python train.py --n_layer=9 --d_model=192 --n_experts=64 --experts_per_token=6 --d_expert=48 --d_shared_expert=0 --activation="gelu" --moe_layers=[0, 1, 2, 3, 4, 5, 6, 7, 8] --router_score="softmax" --normalize_top_k=false --routed_scale=1.0 --balance_loss=0.0127 --balance_bias=false --router_z_loss=0.001 --router_bias=true --init_std_router=0.0329 --lr_router=0.000532 --n_head=3 --n_kv_head=3 --head_dim=64 --vocab_size=16384 --norm="layernorm" --norm_place="pre" --norm_eps=1e-05 --positions="rope" --rope_base=4480.0 --rope_fraction=0.25 --qk_norm=false --attn_scale=0.125 --tie_embeddings=false --parallel_block=true --extras=["capped logits"] --init="trunc" --init_std_qkv=0.0464 --init_std_o=0.0 --init_std_up=0.0464 --init_std_down=0.0 --init_mimetic=0.5 --optimizer="soap_variant" --lr=0.00513 --beta1=0.95 --beta2=0.99 --weight_decay=0.036 --lr_head=0.0119 --warmup_steps=200 --schedule="cos" --final_lr_fraction=0.03 --batch_tokens=65536 --seq_len=512 --doc_mask=true --train_tokens=582500000 --steps=8889 --dataset="wikipedia_en"
Below are experts of layer 3 (counted from 0) of a mixture-of-experts language model. Rows are named router (the router's row for the expert), down (a neuron's output weights, with its number) and show model dimensions 0-191. Each number is 500 + 40 x the weight over its row's rms, rounded and kept within 0 to 999. Numbers have three digits each.
Before each expert's rows: a language model's description of what the expert responds to. This comes from a sample of Wikipedia text that the model never trained on.

# expert 47
Description: Copulas and list commas. Main-clause was, is, were after a subject noun phrase, as in "headquarters was", plus commas in lists and dashes starting list lines.
router:554497462428514502532545470546502529488517406501539462497530559516431516483471440480506467484471533437539482511460541497599519506523413506514516514459481480505488504528597476587498526497521511416465484549534433587488505474577462488495487472521485455523453546463513507493514533542378515517414464500535511514518490472482517510511515499503467527513502534549499500555581485515593574620493506505499532447500505526489504603560511491583465507483487508390506468521436506531475511525477478497476514571519496512544487538505523484506525538504488475458484451469495407510468466501389513472
down0:492574504460491454439453503478472534505540512487510504545466544507480507474448465548468394467437529555510452457485516515463611498489594589425514519504431488484494522536502554504481507545443530499558534561439467504501509506439479537480449548534503489417459497486490544463535535556519496487498487486512485561555526497456520423414497538520512478472426531483479495493531457499501454508518572570491530442504566483484537527445511494558556514493479501524562474558524503400443542549462513561484526485486491454472470503516469519513532507563417529437474456515513588501446518482434556443
down1:465509509484561522475393495525505568490474459489522474523470476560449457461480485463475474521486523508508584514565535478502507514436495517525482480475595462468564403517464567520460490512509525490515491473543504487531460514533543553505428457445562550440492533487509459506463536503532486510522503453467501504533465396483484504549547480522519453461546457523408481555517489467502520488538548446534433540494436421523488513497490505574456477483481468533531497518473484531498539478553558486498489433574529431538469540533426479464513515532470495463453465520650516543575570565494442486
down2:488545448527486489620513510537491440434533514506478520495471448512453530449510463500533540439558517506499466504569482429476503513505557485494542481547465463435497527492542561553487482485516500545503506484512517445469505503494486534530492497490472461501526474490528509522520494552449468497543570568460536491448549443528564514508534555503593463500523492541432505407461444505477512565530436514496518497475434396528595560538452468495524480507502465462531485502568500487537531466550457506529505577445425527560540504517471476566486510476436421626496527438444448461438504466508476495

# expert 21
Description: Function words in prose. Pronouns, modals, adverbs, opening quotes and negations in running narrative, such as he, it, they, would, might, couldn't, ever.
router:442474502443455534498567452532464502524479498507506469489531485531534508492523437518505495455504442485529433493529491448474495433530431485493422487502456536515563506500562451480472496505502436503468481554468496496513527525516557475530577521550495514493522462453597475525452599582471534519486477443577473533442496492501516482528500459504571593537575539507490494446551462507527564613501503578483507580511513519518393433527473508506531504526533477503505516488470526462469464511498474570430512525562531531562480488413471509411479516457564486497440447469480455513467459470432520524
down0:502540495523536514497417456452555554484477467561523523508484507516503489496444510435516472544463563593483548468472492539527456616497437545550496525506553479446491510515485486449425495526458525505502435532484517511482505471499507453469496420432511528489497496576508454432496498449611526521490473487515415431597517530568497591473490561540447510471417545490564496470533505501524471501431556462528489560554490503520565480488508481526533574489504485459471462469513509510515522532500489436435413449531482472532473450558551500477484478501548461459479475549547543529475443548539482511
down1:506515500468440546514529512465512538492429491603448480538527548573509504519502498525473475473497447548546388564555534504519459535544511502545467500528455512526489459464476471527478493582576479465548477420561433535582486493458548536493484541507449518523518509438510552517420489441525506539400443580481494509511495533524500538466468511457497546569484476533431442508469480483454487472470510540542628461546518429510509455484483517500515505467498520470428462477517455530556482473561507459544496507503480528554474493495477485431503517491585523465393545469513476461480506532450484513
down2:486498508563567495474484527538425558576469497527573492450560523464498487428481546425474550517550428545466553504500515438464530455574540412538547526521469547465502516515466496565500471555517520532553523527549525494463634534554498501503523504461492532481510510475443551427505487503503521487541469478495437471495408492502481458479464562497623504447533494509509491437480485471452475442505519456493445517491560424533502520562441488461537505504484430421491530493502481492493512441503525532478435506503452475580515483476563457504494537435495495517500539493462502497586502486545434488

# expert 56
Description: Capital letters in acronyms. Single capital letters inside acronyms, initials and name starts, often in parentheses or quotes, like ILG, ALS, MBCN, JD.
router:507585494480515482470558457549400512566530517490537435484542460485448573399428533493447505447453508496582491453500526530531487393510446461492515454474474473463570556567488481493530502524514441499452452504505500521426459494489534477526504500510532479557537508519486470537494547505480549413461480478528437531466451463502588503503508489498542589502500571497516543480520506531469463616489488485484467516474505536483465453516551520567521496463461577544491463529484479431574590510574473506498538509475493498538492504485517493413499510557526518489500466591575479490516473463514505482
down0:505391480541457504532517475391530534467440556459510467548498499460505538519575504464543570472504458527517441503529569589500513502494505568465527564434541528531512532479486457523490523488511431579499497501466530483401528489562459562438548469576495551463459534444417506524484517432484533594523532487517523485458475568506470467484486549502445450540528495460508532558523527531420535461493462483505511438502479550468478504474486496496505487447480392452533508509504518451569451492490520426453540489465461487521545532532537539486502531578509511516466498543478547463508527486514458568
down1:505574454543499525512495585484530538575519505496494537493480427437553538447572512485553475448462526549424495453508491486517472540515522545476526541438513467459491463505464514492463469463543482478532490518415488554521499561484488447461552459490486521469474505499481398505577477510508536435556556471531473452505519472527464460450512511558441494484480365510544459522548467542468510562508483475560464481499511469469515484492460516488447436528544483549532458497586476557483466558454512454507552497507481515466480403571537553490455465577460553510519470530533567538490420509514551549
down2:502535515459475470465484468445486544491461435469511544566560532466492493447552493530484430432471454534532540569482509508548500405524587501491483463483438504421525527532494529566429561542499463473429459491500497496510516524462514478535528508593470470510550487504435484498511569539492451506495480443461478468467528504502504423521482568565533489531498543492512473547486513470489526506532521499588500418483462526501420403452583496513538517491524512550492521481489579495494512459482548474579507506564519514506481474507538595500481506406535474417436444474506535405531522516508526536

# expert 27
Description: Closing punctuation. Closing parentheses, commas, semicolons, dashes and table pipes after numbers or list items, such as (5), 1,017), and series commas.
router:550534527443465493511500478537475525517530469475542465497523505560567467444406486499448421483464509491507514552539442519490566406505477433537490527496412428471530472527525496530565516495498429463505475552473438554521526350569476448442513499509450458483483563525465541529518560513532551513472433535535497506522477480512540469517519464600479503566512520528518563472555469491502540558490498551466517459536520501512494497516534466562492494476540487387548483489480533536495485531475457457435529505515506499502507521486483454421579545520479511491505508465514443565426482475416520529
down0:506383587520483445539519515587494520423536498532554494552481569457520527536571496508529469500478487504481553508494547452563554512485496521511429468485544478559552494537406524540479462477531493452521541497487466543539517485483547509579514556507456557470474500471522515418555572467553512544467540551510459474511543495420502494570498533540526475448498472518494470522495476433427521510556483507539495495435514414496466426471465519512487533525518457459403476509543504484517441495420524508460472461488456476515483543514567498491519458428498518507487542436541526565476450492406527529
down1:502544467547430467513497453503506525537450491550483416453542527532571446565504491502524502497499473548538524564504468504476429443523491459544483491537517448530559526498450531527503507415512463508511546512521574504448482532536487515456482533498483500454546522454538516461498518513514546501536447460482464550539439551492506501497425413491556476532537463348534555489440499471486452498513510536527500521578441450472473497509539504521448485504495446422477501552562429542524533538467502469394553414488532540549489508468516565556482593516473554463523485450509493474551496481548472545
down2:487490419495474518559503540469479494458475435559480570546533495473544541459482547459492497422494503526504535493616514468532508576417436526539524498487541529483415512513581522532475517517570435473486441487486515504526466550463518479500403470508562524554508505467473491578519514506459460402489483489476517449476513534538498531424525492495427433470502532536495555486470497533468404517575531552493543519490495466478551523516413514498468469484496504483479441510578546497533533453482481505501529469484504476482460475498532496504464567505550465601423553504514571472551419525505455520

# expert 57
Description: Word-final suffix pieces. Final pieces of names and words, especially Slavic and place names, such as -sk in Słupsk, -rad in Leningrad, -ator, -ville, -ić.
router:448619553486520555499527541530511531571525478470522481466502515503389462462490467538438461520471515448537514432572480510512601517543425509514526472473461456466535514537497430478535530506456517471537431520494483564492486463520532467505474486532515409626505519547485526521472489502527545494488454526491438563536504476536521537517542472474458487537524499466511512451567530509543549517446492418456463445470536511562462585512489508561437494434535576464536448492464474459465583466515446474462508522409519514514560476502414470490544450483479526499517517499498471490501486507470508538
down0:544429471533456459479577497514476424544449517465502433552517556539503482521550560459496552520487461547458442517486493474521489466486454498530447486552455542507479456459458484495527533516473538463479409594534577541495513516511535456543525514472463513468437558523519434514467545494498511486515480421461514448521394558505452522527483559538514496558439473504430483480456472467519448441506543482496455515520465497549558501502554463500605567530514488447591519477479512531551488532515512555552512507467477431505432591510545560481482553490458487524512498524579435507562485510493487468
down1:570416531481469494488500515386420523533548524571461505494541434533476540472417496635475474526472476546611502502527454507496506526495553506518488523447493506547495504496569441487408569567533517529485467453435524518525517542508445497488479486544490445499473559456472492445510479527515503496477439505510432538502479541472495425547558486525556479502460565501530559507479479442450473471540526514552514496491559438439480553533513472450558502462561470450509506482487485502501506480501541488508496467550430565493528494494463517473519487479457488576481483474462534436564503535487541595
down2:479513492483460487556508451546497479479453421478517516497535528476507462458486523547465459575408519515537452464430487461479515567436511620498457532473525494602509454537385468547526480451460487478456517511466464585504543526475438459504514499472495579472432448588467502469497569521500512545499515510505472485521519472433491492435547474471519543508513533440456505549462442547480551552493561443489508507530562480471506559465514536478416491550544495476524515516507524531517498520491479470534432464463555566538457484475458586487553526563547538486492563486460453533538553492512502493

# expert 43
Description: Capital initial pieces. Word-initial capital or lowercase pieces starting words and names, like C, M, P, Al, Under in titles, under, north, early.
router:524527543439532456493591456481399515535564514494560447503480505503434523484523525515519447510470517489495460438462442550539507448454433448537430503529447581492522526557514427558507582538457496517456445500498465455526498533582476510477463573529493462526432543532524500572494506492472484497483503483527529546447467460496570488531512465490490544537517443540562583503531454474514576521541525453485511397547544491566479477540553532520498520503529522529546429510464487484570537470515469467513454504466513514527562416491483485414506553475555503473484466527554500539508417491486503470
down2:508455508509502424498515486470413500459554415511526531492465462568473541505541427509439503511447480493467491570532453528523483473525428526534517523459471484466554516510494413528491437468423525506525504544469557521400480516466556453499445440453592493509524504492524563467485445532510527495538552513549584530566551550480521511500461556513453495460485511499511510552474511460492516494518486483480548494474463502506486512468505394499543488543561427470404505474480541509470495511576523529480579458497465554516606517493463525406484476555518512478543519582523520474578479534532527479
down3:500501506484509523522483540550574535490441542575512515502456506520471538418451506484524511509495487467525509541461432411440401472472505503557482563521473463513500489511474516493565477514497500450526442454528505521563448469527553428537409518533540537493438519519501513493464540509564448450504547507457496532523547483536576412470482502478534496469400488395569497478567536413520493488553459513524502502471496453531518440556437469526417534438476525504530471522536494507564538524501450451528556536482476549558517488489437488494463551547536555565529570512462444486468523484502487470
down4:434519463497538545531532496534474460522542549503545487465449539511521531545525531519510516491492494496431450476479485495479507550492571540507466530568529517557470441426611487446473541483426518485471421544574462339489463504514537521480478564533474533488491451474448487436520484521518539512518483455494519605534504503540522494532436585553529461513511464546573493565488465476467507515515400531450461508482448450494497507472507490453485473471405545586397455433506468543459522498501531509533475513487532470459493455488501521499526517522496519485446500561536531480512478550520541475

# expert 58
Description: Word starts after punctuation. First letter piece of a word right after a quote, slash, hyphen or parenthesis, as in "lowness", "little lamb", [Lionsgate], and math variables.
router:487522469493498489513580508506523513518524457458493467473530495442523570452507508533524478423432459449524565485490493410450499443512465432480467531487461448466506506496473514542528522518533491403496516547584522496493537421446534503482551534525512522498501480553615466502450526516543511540502457479566458549492474498534511500507448497530644522506550615522509522520504496480507502501494478580497453502506541498503478456472511525520475594547491428513513543561483539532595532531526470509536514467552540483522439456430518497520483507477533455506383482469550422504458459485480513441
down0:524515520448463499473515480526437479437408486590474551524552472509519595512413578481503460526555568514520522497490530536425509544476490495502512441522454542500488515551465560474499473445517508452589540534511576463516503539443492470501561378471556513490446541521547524464474525510596538542487474444507574431529444558471552450433472514524478535513473505449457515467536512492461466476524524517560560534476520452492451500528440502467487489493386450563480494528469463497547531518544479503459505470503488570528487485506517455457472466543555483513527480516541492446494501506504458437
down1:499480519493531516449484438512480469469528536560566426547528449478546540465534508501587499579566477443447480507459464455468510535471557564549531543548505537502513509540488525430403486509505451480462489448546484486425490502530523472499478481553478521530502536568517547536550511523476476497504564599470524440538464426472561494533458487513418491459446573512530417517457453487496410519518507501535518518480504551518472477462454587471518496543476496422455474416451559525503500482537493489551453512580492495474506546475504499423476499505481526500509550480533467543465495453452587551
down2:497510476535527505516456501472526495418573406426452471545454533447507597435475530427536474496521468542540559547580590525497539516515465482410453538445470495497551504463529451513503508453554484472521492525516457490524479578511526551429559538458499522527458547530517517460486487427454529511525536464474483556452514460507507506489499522491498529496539447496489488503505519477441519532540523536455469484442491483515568498493471489616516476463399417567497480455472513454425514532428511479556521523495514498563465519549464504559490499505478539533523553497543560488495433537425446480

# expert 37
Description: Capitalized name openers. First pieces of capitalized names, often Slavic or Romanian, plus United, August, January, American, Republican, and spaces in tables.
router:492482553435490522529498534522454501501561510501542493481493517494459571505511473603531450495433479479545557476518468561484555467498470480525476446490495508495531586479509449466496441498434441416459451517488446479485517504529485529496528584592515429561508533568523460517473546456460537484482514455488576600431451489562497493522587480539438534492520438517510563471526483489486490499471528498444510487486526504520507544605542452523566551501531541487522482563493444498512564406498473465484466515481486485532516508442466487431492559497484512500514398529574452505487454435481494546
down0:480482489442554521495507449510410514613463480524533541508469502482378498426455462489505474478506530449459595470535584504471493530513536516496545519527549581426548541442480524504453461508418535463467490552520482464495528542438522482560479414493498536519507540569480548556518492512558491532475503525443532455500475588476466475435510553542519453512502517512484467483447483420456518507402511536472497473460521449534531422541471547543514578535493545452521510462544457496460455500508508508495563483462487519495491519481500540506510525500456459502485572507539562524529465546524426543
down1:506458455521574504537547482484486492569446511441532515468452535488459594472507476496484500480492535504471528475457404423476493470547484474526504480542520486541530471579549552573550438572496470527473481567528499564555482542491499508460533443417381471455480468465509448447544557487502505506498577377515530543524515489476514565444471517517502493474475595539554528514474492460489533488494475517499498543524604509462532493488485526472491478492498522529457478560477496457521554496537538496541414554549499443521524472498460520504447495468469411493511449492558496498547504498520406528
down2:531502457468561476454428501517488551424494481469541555518462577446470461421518512556485511503463498553474526588519553513595492508481508537490501496515435515546483535590540413486482470528487509493480552523476529442482533497376457438540485448553471512460507463469493479540599509560569523505518546445539493515491510498407570467491524528438436552548554470481490535537504485521472473552475430487469474526475503503444520537428454466458501505545502458502459541565556512498505442568495538539530552465484479530493482530446449456460515484520445495483448540554516532436494523483488539498

# expert 23
Description: Noun and verb suffixes. Ending pieces such as -ations, -ions, -als, -ities and whole common nouns in prose on government and society, such as scandals, authorities.
router:504605517510455584481554533521494508595494442494505517353565469485424489437461465516509519492501411461522515405481568441488551511534520454542478455474445491460503507459502471532516564577479524482477441501542462583502600486489446511514497475519486466549514579484536496540498501526445525448534484511505448480497482514525509533526521437518602544551530558517519505490517466522482523510467509454469429548549514497561483543528480515508502487481486559416534473456462563494494516515490482569454502517443496493551512522491420460508538438506496494568494481530473445511497516487480515432
down1:451486503457564537489461487491474467516519451454526504433465592543545547501544488500513522477439437476523481477459500483562469524536488454498533525467535517492509575411523499507571499486513493477545523518578504463535475481526501539456541538460481477478463480499544475431513553477527535543545496516546531601484472451516522462518484570526465509430530440473554509509529452500507468507542495489540528494447560534478466513503423538509544516482563451581446584483418463579479504452444499479533442485500502462426484465504563516552500473434522462498442382479504545591510450486482586521
down2:537519491616430510564499484498476466507542515507536555501561550516508482447489441480419453552531511536494562561475491469482479497451462566503406509498424442567489465550461480421569493459539495443532572560514475549587525514445490432505465460563440521463513509515483520512573479548475529508428522450505458477522525498513509580476518481487510496430546510486461502548494525518514505552465529478494543515446551484493605481482455477494457441526456462505531554483510531450439507472509487494448491444526451531541504517512460455546522559554441498497458505484484454461535471597491464543
down3:503498483504467526516466464499519532465486460530490526553511509455497566524499575484501503410557504487529583518479502492478583458555545513558486516485514508548482440487498547463481446496522497549481449474511533515444630457542563488475427462567413509511486481445476562547483535464458505496515464515441432465506510500456504565423458525448531517500533487446550441519527492535444489493542568497478488427565438481532535399525504481379527496442490511466492469533528515471488526508508538517526426538452599532536448504491466525546537476459485443516527466471514510503488547590491505545

# expert 45
Description: Capitalized word starts. First capital letter or piece of proper names, often places and foreign terms after pipes or brackets, such as U-kiyo, U-EFA, Mumbai, Italy.
router:536487502444506528525573463520466471554567442477488472456513531441497559480481444539516484472486545510527532539442463590593602357497408502497516472508453504441503495537541467585483499488475462446458505525481458493522474495505486447551500553493525507528529524477524467514513483467535498464444479480502540529423452472548558489536492514497473596571495512471513575533530512506488483581504499532508525431474492505526433497550538458526480513504444536525507444546505464491567557456510474478505554536529505468571526479434511460454480534544555448470495441543535435470462405467486510496
down3:422520504481457564527569474445462497502557479567433522508453585498564555479504594449523538420481495487467437440436508457557451549557545443497496450492550486452495494478435487502544477479447470533520495516501430551513487529493525499462570540501489557514480530575459531454495488507478473558537588492477543547482491512558525441473508532617469489491442415456457482469505450505569560451453455471474525482493484499511477466461504461533548558504512498503461460497539515533508590455560478544483557476481551522522476466505473452453488552500448508505488506484456537526520506525452471580
down4:516475546452500456520489421448510494513497536485462511528479517445496559461529507509543445507558498470458488562497451568512543498517524481413480486544522459476551460453503550504493523495499527500491520460448570509466485514517443543566582603525560484449521510439438598439397550527449524509468483465579501537555474538500541453498573475481515538526591519454473516510500493446428564501519437458574426475472506506517506590512524534453478475526436510504551454501437479531518486508540569490488540485498445514486520508440530527473427490508477438460510504544504525465568474457523451469
down5:471480464534458484489515439491479466508491521492463498513502549480453551492523519540519515463495485550465465500609547475494355512474527470510513498523592535533520509515455571482457464472530506533499420477482481504436518482511462504383519530573511483535515513518583565438514500580527486517547422574512491546443476548514559511462456508481538443514474600467488477506392448546484530529516568499490527489517498490413520447518551520454508557539477522538514516497476505558514523513492481455436419427482508436508460488517504549491481470462471543475491504481547442453543574511544472519

# expert 11
Description: Word-initial fragments. First piece of a split word or name after a space, often a lowercase consonant start, such as S(omm)ers, chlor(oplasts), Br(ain).
router:504496496469525492467551444488492439525518530434546376479506524406500469450487461561549458479495469485472477525558470473536519442546528477470456468447475458462484510437475463496545544516439504481473503519496504509374530511448540472491535599501554477474499519558471481505488560474432528553502478507482508552464439458574508500533547545483518539481521506502525570521525494514514497526527535502497530424466514518489539520551607488490540504472525499504533484574481506482555557515505473496608417594445521472475554476466523532458510496411573459465530467556486527508477480424485556464
down2:552444516539502435430460504522527502507443465545563432576393501454511516476550511477528499481559510510451507490565591526415506473543460471495530514535464523482435562527481535485474472544497503486484527519506446440510454516532512535516452547452512458451492499591491524479476460494454454503452463454438552549473473501488462457461478538491468506453481499474484513482527485555525510502563499548568588505530524510531459524464478541521559543452505432594494474547430442549450578477494427513519482505586523479497517497454552531495468486492511559540491554444503487405598528484515492499
down3:466533488481504504445512458496488426522451367518467491489488479543510498583475514484440428495526554512527519534484550536592455500515530534463522522583514478455413451508565552502489484480563483455592491537505550522547554510491487405552516449460480444490538546470442499552516451489513430449505505478480510450543527516481576532522487469496582516551462542490408446459537461505536580464565531457466495494552522523515475502487513485455491452505511536505537518449530529404460510486478568498531472517475476530512506435493407538516541558499548497523434524529502491471483497546495477441
down4:477492534501571508504533498456529494507535528559432536460529486566488567520484477511564457480485468460485461535487471485545451517482468454486515507471524426534492460519491577525458458521522520432475467552419459523392477525383506486491574487496488443532541475507486501518555446583510493538479460480466458547422469547463501442528487541557512489578507507495456589536469479577466606467506528481453498489420592459482466534473519492504465475506471540506552455532538526539486517544474452575489521599536512454500477558475516543450486529452490497561502485460460515470438499531504537514

# expert 46
Description: Word starts and months. First pieces of words, often right after an opening quote, plus capitalized In, On, As and month names like May, July, March.
router:461542454490476536505531407496480509542578524487570505487527515450543532470523462509484474421506452492538461548501464495465537452539496483453469411444470490462486474536519454567488530520497523469467494503497478479492465508445470463495527538509550536491545531534576511561474549545532507596466452505551499596404456491510527531501415501524514523517526590548541524530476504458460475560487496524471562570462509507520417561496579509480519515475538433498515500528484463452580562454470497543564467460522512507510468429390542504513495487535468438525441522462505458487462460426487530442
down1:392456454511536537618496531506502504532438465431463467494500529478549517513541522499449504567439452562451571529497501507587441561454482491531510517506461484524483507496443571527438512478534522490451484587534526434576499460513521503495442563527509571432487488544554514499441529508549438528563479460495511517456467498523403495510566531530469463515477513436498501463496514552509477522401534476435449493518458460543497525558508508435537508497498494478513482566543381557483502460530525517501531527480484492491500493454513515548561410510507461499496553488510505449538477465467541509
down2:538571526487536460540574456459560475509487488489521502536506543495538452536536490446553482403526458587507513520460466569502485539471534425521468480540521540483415522489439467470577506514495463529494458466482391479464508526516531461525528465526524446510497511460481522479449524464497568564513522455511441522543536519475469539487477542479506604521408465507470473477510475509557497536563441527504536528416506428457458547451497510538470492531536483552496488492494521474486414511480514613456529432496587441454483483567531478562496548463483571468455494529489530483499521472449493450
down3:481487547507476491530584508427501502554524523530444470480479507571477536494469505514482469573513517464491504490595493444522487505515535474435486513518485487599497496551572485542415486472470459497524466438446428542473459490490503517556453466472433516444447426471481502525505458511508505493508561536525508483530523538531555512545494425510512574510426537505499506502472437523519424421469502524487485528475539547506513520484590460502474407491463534512492545489526469435501504549499497519522532439464507583507482533572442477497621540551492525445511526499525512494470614583484479419

# expert 17
Description: Commas and open parentheses. Commas and opening parentheses in running prose, after a name, list item, year or numeral, as in "In 1956," and "(XP)".
router:547503543496460513492508530571490506477535428475566473522541540507492543458483509508495416490444443471549474510512477442546499424523427491501472524488474511473561472530583509474593585526507495459470470502445433521527529408446476496475491491549486506488432509504521540554471541540415557422429456487576494509485475508517505509508524473528453508481532508562474509479555440509521579624491467499453467464597493482519491485530505491536539538506521546397519480491427526504501504530451475462520435526515512481537476496483465455495552551491482512477509481509602443572445501490435538513
down0:512506563490463523508479559512530563525549456452509440524518398516533462551485453429516518627480535503498503429454506515558511557428476487484481448568458549499486503486495522533484534477463438487496505438604500540467482482489473501485416460496421533495503475515478491510442469450475450495504487539455534478507596510554498507538470451515447516461456493445564471496492565504480519464508519470529529495519502531506475557449507478504466580537474540511526512481500499522524440469532559472536477527505557553454601561460545451446467528484577525477505439506573449432583477535548462522
down1:537522477455479507511490441443464555470494469495469439464429468465495546403550545555521505490541451476528512503546508533560464500490582532534533453427516533470430475413506596488459471484455525494485485513530475448492501436526507482465514424508502530469529505521458511528440570495485517600559509501523531511566524611492438512494511515560500478509540405534488385518511478529514516454543494480523484529482493462480456412495470483521524489429545450529466443536454512436537535484456525498518504523526514489512520539501564439555541492482580550467445491530499585456557520543515523502
down2:491489464427554477484474483410496450434559484520485498540472435539531553556531442472587479517557492536515505497479482540460561490511577454536432482455504500608485506518565447505485516538483512450510592501523502504458554543469489513400486501529502552518529485535522575432514450512579456456513483532475557509490515502545509439517433525501519519495519459481530492461433485541446501559538492524492485570446511573578473533510554566429567479497487512441484502540522505484453446488501532540564526487459488523445482523467500494504486503500455465469508435428503461455515419486461517593

# expert 10
Description: Prepositions after nouns. Prepositions following a noun, mostly of, also in, for, on, during, between, as in House of Commons or Court of Appeals.
router:533490441483477482441485477538475441491513468464560495476512581525436546482475519547518428513442529410523417478525486534503531505517486483479458494491470543445485513456531514454506461531512527539485532520556493498470523481590485466433512501486504515498462448567547453498444529533495508477466499460608516498468524479509514584524486528488569512513501479531521496580519473564620559472500568454464518540489502494593445482515507479540497535410453477425526499558504514575535544481489487488468381567487526505529564468464534496504521481447555461512466490538511525625487482506447498473
down0:466499503558512514443497459569482466466528521541591591489503495539496451566476463432427536532521488536492572518515421531521521567490497477481563555493496473559521497470543475540513561547490518456505563503538580485491447453464443469491488497486516495455503561530536561462515429523424560503445519471521512505490471499520435392461504477495497456445605518408563564463503513531475524451558525490484489429554516504454530458583441490469544509502563493523469509456485507502539530457506493464425527480469524579494490458465515478456508470530535461547471466504498474498545497521428523432
down1:493454509475481504512506530455505492531476515582470444502407427506489489476538592556439515519476515475467521470514622520513550506471473496546457478481438448493490506498428456519415565598532504474531565454488508516506500448538508562521496387476525543505523476500494509544490473507487500496469485522439470425507454583509512539554551490467527508482488504595531474539526521428500529506484473466491475502493594553522453422529496508520518450499557498471516491479596499484521433475475510479522520455562504534452464542572458503468554510477509507544518475475480492411421528481535594463
down2:493466518533521577486486511515451541455492514510485389484570530575482438516498473464482542494469516468481479501502557514524447495519466524577575572484481484546500477429496480514499476502477469468511485469548575488529520547559525442483500484417529485523491438569505468395484491494426537471497476483483440393501490488569464481564528570490515466445528453520550493542503450555520467489517511512509455412500517517519477482484461462521461478477482514500596504565455477571517469453493428500574468555504493510512499425533487499489490423532554502540570545506538498613534532515471576501

# expert 50
Description: Mid-word fragments and particles. Word pieces in the middle of words, like qu in Conquering, ed in deduction, rop in astrophysics, plus particles out, up, re.
router:504494511492518494502501504545486448546489492445516437480536510427572572527493454614508494466457499511494527503527454504532500555528521488508552492496497527463501517420483533484568532504492462499473544525544467485486545479473451512459511633477459530507438532473552529532517526515520544532443431530473392562421446496543549468512519484494625474514545535560537506528513506547525475521528499429477466446484537540500494490543540549469499563525457492533501498612456513506506525502478459464444431477495510443471477532518504496507542432377519469489434530476513494506518432471533511410
down0:454458466563527574406462471435487486504500523474483439505435472498530522520515540555495517493538492487419543523517432546503462535499457454527471434510552494500497489527555560454553455454576479526500471519496480414505460481460508479515507546433525473502561536498496533588507522455501461465503524453432407523489505529530515457553525499503505463482486575519475533527437509506529569523484516501570532500498460433485516508510523527455457509511525556514502479547506456568545550553493555497550533521638458518427618493432488528428488496491497463448446570483489509483539453477491444508
down1:524481505500570442523468475510481531485454466473478481492520472485497541527478423536483578494483584498502447516369466517510482436486496510481537491439513474504492459502447508459527497519517465538460473473460505573483537544580428460526479437419508521435507504453505543477483449488508501405434556504503516512503549525512495485467504465542515518545521508489552576507503457539537504535529429512495528538466535521451588521393475509441539456472531507453477511484572497501466556526444581526548493490542544531544465569518553612486520529486497510510414597500532518435478538524501481558
down2:532473581468495441495524538503461560479391533473571436578486551513522523515503452510483510518433463592540493493427468498529511501493433554517537525481516506468513476511512491477449501498561496526425571424526442393569416482559540482490535532505523500499480503474437435522470540472549511584507480506549489520504475486501488480508481549489462445461540451523443537476483544540598417463497484489467538492467465451473483482502590505436482509546532502520490443534525456535492527521492488488539488528607499544511491482506479478498473494487531544404473508446532516511537537489615504519

# expert 38
Description: Common nouns for groups. Common nouns and proper nouns for groups, places and polities after the or a, like States, people, team, city, NL, Senate, rebounds.
router:486530473467465505485547501559476481554553518468521461444544507508482517471511412543489526497414510522505479488557497481487578431466469482556463509453465482458512517541470376548506498514489456482478477514465479494457509546545527455549494563497462516525502552593519454532528564499424497433511476516537477546486499456531567464548548411508577590516475502457549531503550491486499454557445546434452503561504511505537468503545578516490554484441492453442512423478470469493527476474549495495580565479430471503500490509461494441437502562552548491493504412521485499523501459423546506518
down0:457568534489490550445537473567510471458493545496478413584436454525559571455530522545511489614519525519511471532491434543521502513474543498532477469463471426428489501496510450452471498492491466505416533574540525429485445534531535478489532524419438463545518477543557473504477496435451486480486547516525469502592559429482546539512520506543476475420476486543487504506480545462505437442497524489514476555564467513571462492520486496505506556453517518434520497474500541500507578479556521530526520436560503491472502516406538459458502527437468501448495454541583493504513524547513456542
down1:480490442550528565502539550495509515538497503524411520444560518524495484523475430459553506455575556517476520553529459461421481530512560593541464547522523488479491508417568537430509527503445571397510446512474550548500527457472475490490463530505490511350553452454449483515518477459503536494504509464511428506542529514554470542567503552511402455524472482549499466525460504490562539479455497509465527483481457512474530491497395489444556466530508459440494537505549488514457510510508480530530466487603538507494487517487484483491535515485452492536531528510486448501486608520508466502
down2:485504374503531485511507542469491611471409484484508481521589472537518510484473574523457529499487479484444522566497485537511461481491481513487511412526569456514503495450522518466509489477535510580503422538484470559451472482506495551506476520510478448496571463495519494496550485525536533481529509508524444480547513517591534495511525448437505480554470528476584453583519540513507511446557553492567519464541535457510489510476476507518465446427591430520473569536423508444484497499430486545490498483502514568527522505538429490540497454452375485459519452475533439480527498479488486559

# expert 18
Description: Category and label nouns. Generic classifying nouns, often in infobox labels and headers, such as Number (CAS Number), team, series, system, type, name.
router:504538501436470497447522517561481540541492482505547494481483545453423502458446492521475527482512560533484566463564448481533524502481499519542514506489459443493520574533484449534483455514404558457461503504535442578485508503525490460464446501516498511576449547584547518547525499472513502470548462574445528574455485432545549517588515434523496533516547566487513614545499461504472517510461519494482452497520524466489491552500553506523506508429406493417547436502506584445514537527571503510459485505474529455495514537466472463390505492483550486560516462485471484543471448475489503430
down0:492473520565410522566515508530386489484476519486506549471518446436513518489516476492499457524560539497497535501475470486478559543456525481502530488464521495497544487501388465560510469472453611472435475437478546510501465485440577478522465502424458500451498497469463460542553531523470487461536545524430447461598490616539491503532469501517480521479447540522401514498494452547542523528482526503500581510538437514486562490439495457574505469491441543502527525540506475452512513542495506418509510495533452458541524507469545544497514462566456538558522510415535500535564480503521535508
down1:472553475545515412517460507486482543489545480508523546554503488454540523552447532437547439516570405509555509518564487548472487526471492484528457527490515481544504451562478506459537481473502519508506442557474526532552509528565546522511492545510542436462500509517545570499581488496545568464543448498474470548550466489500523510491497462433487435462501450427601471463486500477450491565478457521526525471454466473466507525519553459448435484514511463478604502458483480505461444481433586425438479446469505540562507516494457469518543555507564526474471501563584439486440465539471485526
down2:497529474499524502537487476465518520465522509568571466489508520463561489477472536414500432501558486527531594538457436483518482500474510459469555508536480515463522534496453596459529535477479486502476407496563504442505527471449492524533520480570483480396502473557550476499569497465502504519517526543439432497507503490521558469470447527479544498579491524467468518493414474470485522507488482620450447485466584532559509529454531401438513510555486464498522473525485515504474436542532559504456517533452458422494520586540512512502487499489538485500476522452414510450519534498580455568